Weights of a small mixture-of-experts language model, trained from scratch on English Wikipedia: 128 squared ReLU neurons an expert.
Below are experts of layer 8 (counted from 0) of a mixture-of-experts language model. Rows are named router (the router's row for the expert), up (a neuron's input weights, with its number), down (a neuron's output weights, with its number) and show model dimensions 128-255. Each number is 128 + 24 x the weight over its row's rms, rounded and kept within 0 to 255.
After each expert's rows: a language model's description of what the expert responds to. This comes from a sample of Wikipedia text that the model never trained on.

# expert 60
router [133 118  84  89 150 110  79 142 104 128 145 171 137 173 109 125  96 152 127 174 101 111 113 133 118 114 122 190 132 107 176 115  93  99 136 118 123 165 143 143 118 142  97  84 133 114 156 150 127 165 140 135 176 122  99  86 148 136 128 113 121 120  99  88 158 129 145 144 143 129 115  75 132  95 110 154 122 149 134 134 114 106 118 121 122 118 109  91  83 152 102 158 162 130 141 158 160 113 129 117 185 119 122  87 172 124 132 121 153  90 106 115 124 115 118 137 142 135 133 150 169  99 140  99 131 123 138 126]
up0 [113 113 127 158 113 107  78 149 142 163 155 154  99 144 129 153 136 100  96 166 115 155 131 141 132 108 187 126 101 136 125 126 157 110 114 131 148 118 111 181  85 135 132 105 104 123 107  88 127 179 155 146 112 143 127 138  77 147 147 113 134 126 157 140 119  87 117 103 139 136 120 106 137 103 129 130 102 148 104 118 132 136  95 126  82 140 105 110 114 167 136 127 114 100 139  77 149 143 145 135 157  88 119 120  98 100 151 152 121 113 135 105 129 157 134 104 101 109 148 123  95 119 194 135 115 184  88 162]
down0 [164 122 142 141 128 105  97 148 145 110 124 138 113 114 132  83 105 136 126 136 138 164 118 149 139 156 153 156 116 107 144 107 123 143 127 137 134 125 158 171 121  97 145 135  74 104 109 146 120 117 109 171 133 127 131  94 131 149 149 139 126 139 130 135 151  85 133 115 146 164 146 132 143 169 172 131 112 116 123 115 106 175 132 132 103 115 134 151 188 129 119 117  97 118 135 136 162 140 151 129 166 148 126 142 146 168 124 173 125 126 123 166 116 146 180 132 126 119 156 151  88 133 152  93  96 104 163 159]
Description: Section heading markers and separators before numbers or values, such as ===, ==, colons in infoboxes, table pipes, and spaces before years.

# expert 31
router [133 118 109 104 128  84 111 110 137 116  81 111 155 140  88 129 138 119 106 116 135 119 100 163 157 116 117 136 147  88 154 124 153 108 131 106 151 124 137 128 135  75 151 148 100  90 120  95 163  87 129 136 101 118 132 132 179 115 118  98 166 110 141 142 123 111 101 123 119  98 140 111 105 161 121 106  99 129 118 130 112 133 132 173  87 109  96 124  76 109  61 143 156 138 130 166 126 148 100 148 125  93 147 168 147 142 157 133 116 115 121  62  93 162 167 142  98 102 114 105 114 163 154  95 115 146 158 138]
up0 [107 107 158 140  86 128 125 104 115 130 130 178 129 183 107 129 166 104 115 100 127 129 137 118  97 108  81 111  85 116 155 160 118 112 147 115 111 127  86 122 136 111 168 150  94 126 137  78 142  96 131 114  98 129 144 144 117 137 161  82 155  95 113 113  98 137 113 116  99  96  94 115 154 142 142 124 155 115 116 116 161 156 137 179 114  75 130 166  95 136  88 154 135 139  80 130 114 108 128 127 168 148 143 120 112 140  88 139 132 116 110 115 129 152 101 137 119 113 142 110 130 102 156 124 132 159 114 133]
down0 [147  79 141 104 118 138 186 145 154 143 164 120 127 139 124 121 136 164  94 139 119 128 130 114 145 107 102 106 114 129 146  84 112 131 129 125 103 125 111 129 138 121 147 140 154 156 134 111 123 112 134 139 114 144 141 115 136 177 142  98 133 117 157  86 111 115 140 128 101 132 138 145 169 111 160 130  89 115  98 122 158  93 106 119 136 138 126 123 100 148 154 165 157 115 168 111 156  87 154 120 100 127 146 143 121 141  82 188 120 155 120 102 130  88 102  95  90 141 150 161 141 139 145 142 110 127 137 105]
Description: Single digits and numbers in census percentages, election results and sports tables, especially digits after a decimal point, e.g. 57.2%, 0.7%.

# expert 19
router [152  97 123 131 117 106 110 112 135 149 102 147 132 148  70 109  76 128 129 141 125 108 131 154  99 132 152 152 113  81 101 117 140 110 137  92 152 188 135 140 132 107  97 131 135 105 106 143 103 150 147 173 127 134 113 132 142 127  69 111 101  86 129 181 110 157 158 109  92 110 108  65 140  89  87 125 113 157 150  89 106 121 134 104 179 143 111 103 118 148 114  81 112 103  86 117 167 110 120 111 160 141 158 118 133 122 191 144 109 126 144  85 135 101 158 101 122 127 148 113 171 129 133 130 140 115 115 159]
up0 [115 100 136 136 153 141 121 158 144 107 118 112 127 145 102  91 133 101 119 144  90 120 146 157 165 161 148 119 133 133  90 175 104 151 144 136 131  75 122 154 179 114 177 109 153 117 102  96 108 120  84 102 138 112 124 121  95 128 147 134 114  97 129 135  95  85  76 114 130 189 100 126 143 114 121 113 124 150  99 127 130 126 107 148 146 101 108 149 104 126  96  78 123 151 123 160  98 146 169 170 129  63 143 111 137 150 152 110 120  89 102 144 143 152 167  91 117 140 130 118 114 106 164 168 121 148 125 102]
down0 [ 64 178 135 181  58 135 171 120  96 115 141 146 158 135  79 111 145 150 117 169 164 148 115 135 109 140 124 129 136  89 136 147 104 158 158 127 138  93 162 117 116 118 140 154  91 153 117 106 120 134 145  81 147 143 141 137  96 109 170 147 121 167 121 128 112 118  96  92 150  97 106  91 151 110 126 118 149 180 149 142 133 162 148  69 101 133 148 112 131 123  84 111 129 139 101 146 152 131 107 139 130 149 138 113 106 100 115 146 128  67 134 117 119 138 111 128  88 152 140  90 142  96 137 116 116 129 137 135]
Description: Prepositions and linking words joining a verb or noun to its object in running prose, e.g. with, for, as, between, against, accounted for.

# expert 23
router [132 174 123  96 112  95 119 129 103 140 117 122 113 172 132 126 145 108 113 103 155 108 143 122 150 116 130 134 112 149 113 118 130  70  89 160 178 156 126 145 103 103 115 117 108 127 126 165 192 115 133 112 130 124 146  76 118 144 140  90 158 136 136  64 137 181 104 144 143  83 126  91 108 123 149 137 137 150 135 134 114 158 119 122  89  69 117 101 112 133 115 115  85 108 132 112  88 122 109 131 129 137 119 126 162 135 128 151 109 174 122  85 101 157 183 116 112 146 140 109 117 116 129 106 164 114 117 153]
up0 [134 106 140 142 115 101  91 144 116 150  90 130 170 137 143 135 138 125 129 114 113 183 125 132  98 137 112 159 105 109 159  93 114  92 105 150 108  99 116 146 132 104 132 119 108 153 140 131  97 138 159  80 142 112 129 173 115  93 127 155 138 107 159 134 140 142 126 101 159 102 144 134 164 140 148 109 148 148 143 122 140 146 159 131 129 133 102 119 156 126 106 123 107 159 137 102 104 107  95 145 142 121 105 103 133 112 158 133 142 124 104  93  85 123 157 123 131 134 130  84 105 149 210 111 198 144  98 140]
down0 [119  82 152 124 132 126 120 138 143 143 173 160 131 139 161 119 144 147 132 108 121 115 135 173 123 121 129 154  95 149 120 167 139 125 178 101 135 127 126 130 152 104  97 134 148 159  99 144  73 161 175 153 150 135 130 140  93 143 124 155 134 140  96 149 120 101 202 144 115 119 150 179 126 115 180  96 165 112 110  83 154 119 104  85 127 113 165 154 144 129 123 149 134 169 114 136 112 131 168 112 131 126 128 101 111 147 124 157 126 127 139 125 154  91 121 146 135 134 107 161 153 137 129  91 134 104 130 123]
Description: Line breaks, table pipes, dashes and coordinate slashes in tables, infoboxes and lists, such as sports results, election tables, molar mass lines.

# expert 53
router [151 113 133  90 140 117  88 121  89 159 119 117 159 161 169 123 130 115 147 124 139 134 102 117 157 128 148 141 127 177 168 126 118 145 119 145 145 145 145  98 158 150 150 113 119 103 156 130 100 153 108 123 138 103 134  96 109 102 132 122 137 124 123  82 121 195 160 122 163 139 124 110 124  82 162 138 133 111 139 123 112 117 116 162 164 116  87 166 137 124 161 141  90 132  91 134 128 103  80 120 154 146 102 159 126 118 110 170  95  99 167  99  98 143 149 103 123 114 163 150 143 143 119  77 188 138 130 114]
up0 [137 126 150 122 150 104 124 121  77 171 148 169 142 125 145 108 107 134 151  85 120 135  94 138  87 134 125 139 122 183 139  90 136 109 110 167 117 114 162 168 151 112  81 123 108 125 153 100 124 179 127 167 146  83 141 104 138 113 103 136 110 128 118 115 149 102 158 119 136  86 120 139  82 114 119 158 109 131 142 115 123 129 108  85 128 135 126 134 136 132  73 183  99 159  77 115 150 133 132 171 134 120  48  90 157 136 130  78 140 159 119  70 143 149 134 147 129 147  82 119 106 123 116 113 105 143 131 127]
down0 [125 111 101 107 128 151 165  89 131 150 131 119 139 138  96 144 123 143 177 123 116 144  77  99 124 144 145 131 152 139 166 128 170 124  88 117 117 116 139 142 157 122 147 129 136 110 109 106 107 148 146 124  83 149 138 149  91 121 161 166 154  61 119 143 128 135 140 164 129 142 139 119 100 140 114 149 116 132 113 140 122 155 153 150 134 136 172 150 106 124  72 116 204  67 155 137 156 118 132 131  72 167 114 175 106 163  99 151 115 114 140 138 137 108 122 151 133 120 130 133 150 192 158 129 161 144 123 123]
Description: Opening quotes, brackets, parentheses and separator punctuation before numbers or quoted words, such as [, ", (, colons before figures, commas in dates.

# expert 9
router [145 166 106 109 151  97 121  99 147 109 101 119 137 148  85 135 117  93 102 108 116 153 118 143 112 125  90 115 150 150 160 107 117  74 131  96 155 123 143 149 170 152 118 176 114 158  98 123 153 111 141 109 166 113 121 120 117 147 122 103 121 148 119 107 140  95 100 118 163  82 127  89  95 142 144  89 122 107 110 137 160  88 148 180 125 116 154 134 105 127 115  92 166 127 141 163 119 127 125 157  92 123 128 156 118 138  94 140  85 113 160 115 149  85 154 133  97 157 134 123 165 151 101 160 132  89 137 131]
up0 [109 124 122 105 113 115 172  98 142  94 111 151  87 179 106 128 152 115 133 112 152 130 141 137 152 108 117 121 124 130  79 120 144  88 135 129 151 179 121 127 129 118  98 111 184 156 128 101 136 145 143 138 189 147 105 116 134 116 155  93  92 119 156 132 181  83 108 155 139  83 119 160 154 130 152 124 144 155 123 135  93 120 142 125 148 101 161 122 133 127 105  99 129 124 153 163 177 140 131 142 129 127 177  95 129 118  87 144 121 116 172 141  97 118  97 129 115 119 177 154 101 143 140 126 133 145 138 145]
down0 [149 129 103 139 120 115 110 144 126 144 144  91 159 123 130 130 107 110 124 167  86 131 120 145 102 106  88 107 158 133  99 135 131 156 153 109 124  79 158 119 137 154 134 134 123 147  87 143  98 148 158 116 115 126 158 130  91  96  79 127  95 137 116 132 112 109 142 125 103 113 128 113 139 133 112 176 184 160 118 105 144 107 104 113 134 151 176 126 117 150 190  67 115 112 127  97 164 126 121 111 115 122 110  99 114 112 142 156 113 120 128 130 140 114 141 155 115 145 112 180 164 124 144 149 125 131 112  92]
Description: First digit of years and scores, usually 1 or 2 after a space, bar or parenthesis, as in 1949, 2023, 3–2.

# expert 25
router [155 110  95  92 114 150  73 112 108 105  93 129 162 105 140 104 146 151 130 149 113 102 119 119 143  96 157 108 162 124 144 105 149  92  85 134 161 127 164  96 139 117 126 127 157 132 151 127 157 108 115 105 160 116 108 123  97  95  96  78 137 155 117  95 130 114 102 126 169  74 137 136 140 112 156 137 140 126 116 171 116  86 126 118  97 146 130 102 101  77 109 100  74 129 104 138  92 143 145 157 166 125 129  94 124  94 109 109  99 151 104 126  98 135 113 145 136 130  99 135 142 159 138 118 160  93 106 157]
up0 [160 116  84 143 159 148 135 154 142 137 107 183  79  95 145 133 135 153 142 118 174 116 145 147 115 141 164 146 125 121 128 104 136 130 134  87 175 153 147 155 117 154 109 121 132 101  75  98 144 147 111 156 112 156 133 114 109 129 143 124  76 128 107 104 149 138  96 135 160 110 148 117 152 144 146 162 174 164 115 137 152 132  66 128 124 136 114 140 102 176 100 133 136 129 135 126 135 107 142 187 139 137 114 118 120 122 133 141  76 135 170 124 137 122 144 150 133 146 109 147 116 147 145 132  93 145 132 110]
down0 [164 106 162 113 170 101 107 121 112 102 116 153 105 164  92 136  97 152 146 139 143  95 170 127 149 163 106 140 142 114 152 143 176 147 119 135 151 169 116 105  96 123 111 100 168 138 126 132 164 133 179  47 121 121 156 117 108 145 144  74 173 122 134  69 121 118 100 135 141 110 128 117 137 163 133 120 112  76 124 127 127 152 117 140  90  84 154 130 159 134 112 139 147 137 142 129  70 160 118 156 124 105 137  89 148  90 111 132 146 138  95  94 125 148 110 140 118 137  89 167 130 129 146 148 163 133 129 142]
Description: Pieces that include spaces or dashes, like " | ", "- ", " p", " of the ", mostly before numbers, e.g. by the middle of the 19th century.

# expert 51
router [168 131 171 114 110  83 133 110 117 119 144 115 115 148 156 138 165 111  90 108 181 151 158  93 165 160 127 166 139 151 110 108 123 144 144 141 161 115 133 126 105 157  82 126 111 103 137 159 166 124 129 139 108 111 172 105 163  89 152 140 117 127 112 100 143 108 103 144 163 146 132  92  89 173 137 158 136 152 150 101 156 127 122 125 139 109 140  93 131 149 142 100  95 121 103 166 123 117 145 116 121 143 136 113 173 147  83 159 116 139  70 115  95 104 121 111 115 163 140 142 106 106 130 159 131 135  83 143]
up0 [120 106 131 124 147 110 117 119 206  94 138 183 149 153 172 144 124 116 150  88  98 177 130 104 148 148 153 112 112 135  96  83 138 127 219 133 137 159 162 163 125  86  65 144 160 151 112 129 133 149 144 110 167 115 111 138 126 168 143 120 128 109 137 128 118 121  85 119 116 135 112 150 110 121 127 166 150 114 150 123  99 135  98 136 119  99 111 150 125 124 145 118 134 156 134 123 136 164 127 133 122 131 164 137 123 111 141 109 121 139 141 127 100  55 138 137 119 124 156 132 122 113  88 128  84 111 152  84]
down0 [ 82 141 201 122 124 138 131 150 158 100 144 159 100 117  91 160  84 107 108 111 128 116 112 112 167 137 142 132 155 170 102 128 123 137 124 104 129 130 150 115 116 125 158 117 163 130 154 117 108  90 136 144 144 176 125 167 151 126 127  95 168 150 114 117 136 119  78 106 133 120 124 135 124 135 124 125 154 115 111 151 118 117 129 153 114 152 109 143 159 125  76 102 139 119 134 136 151 148 108 150  83 110 150  98  81 106 129 101 182 114 164 129 119 103 119 125 116 160 141 120 139 133 120 138  78 136 151 125]
Description: Line breaks ending infobox fields, list items, table rows and headings, plus some linking words like known, served, as well.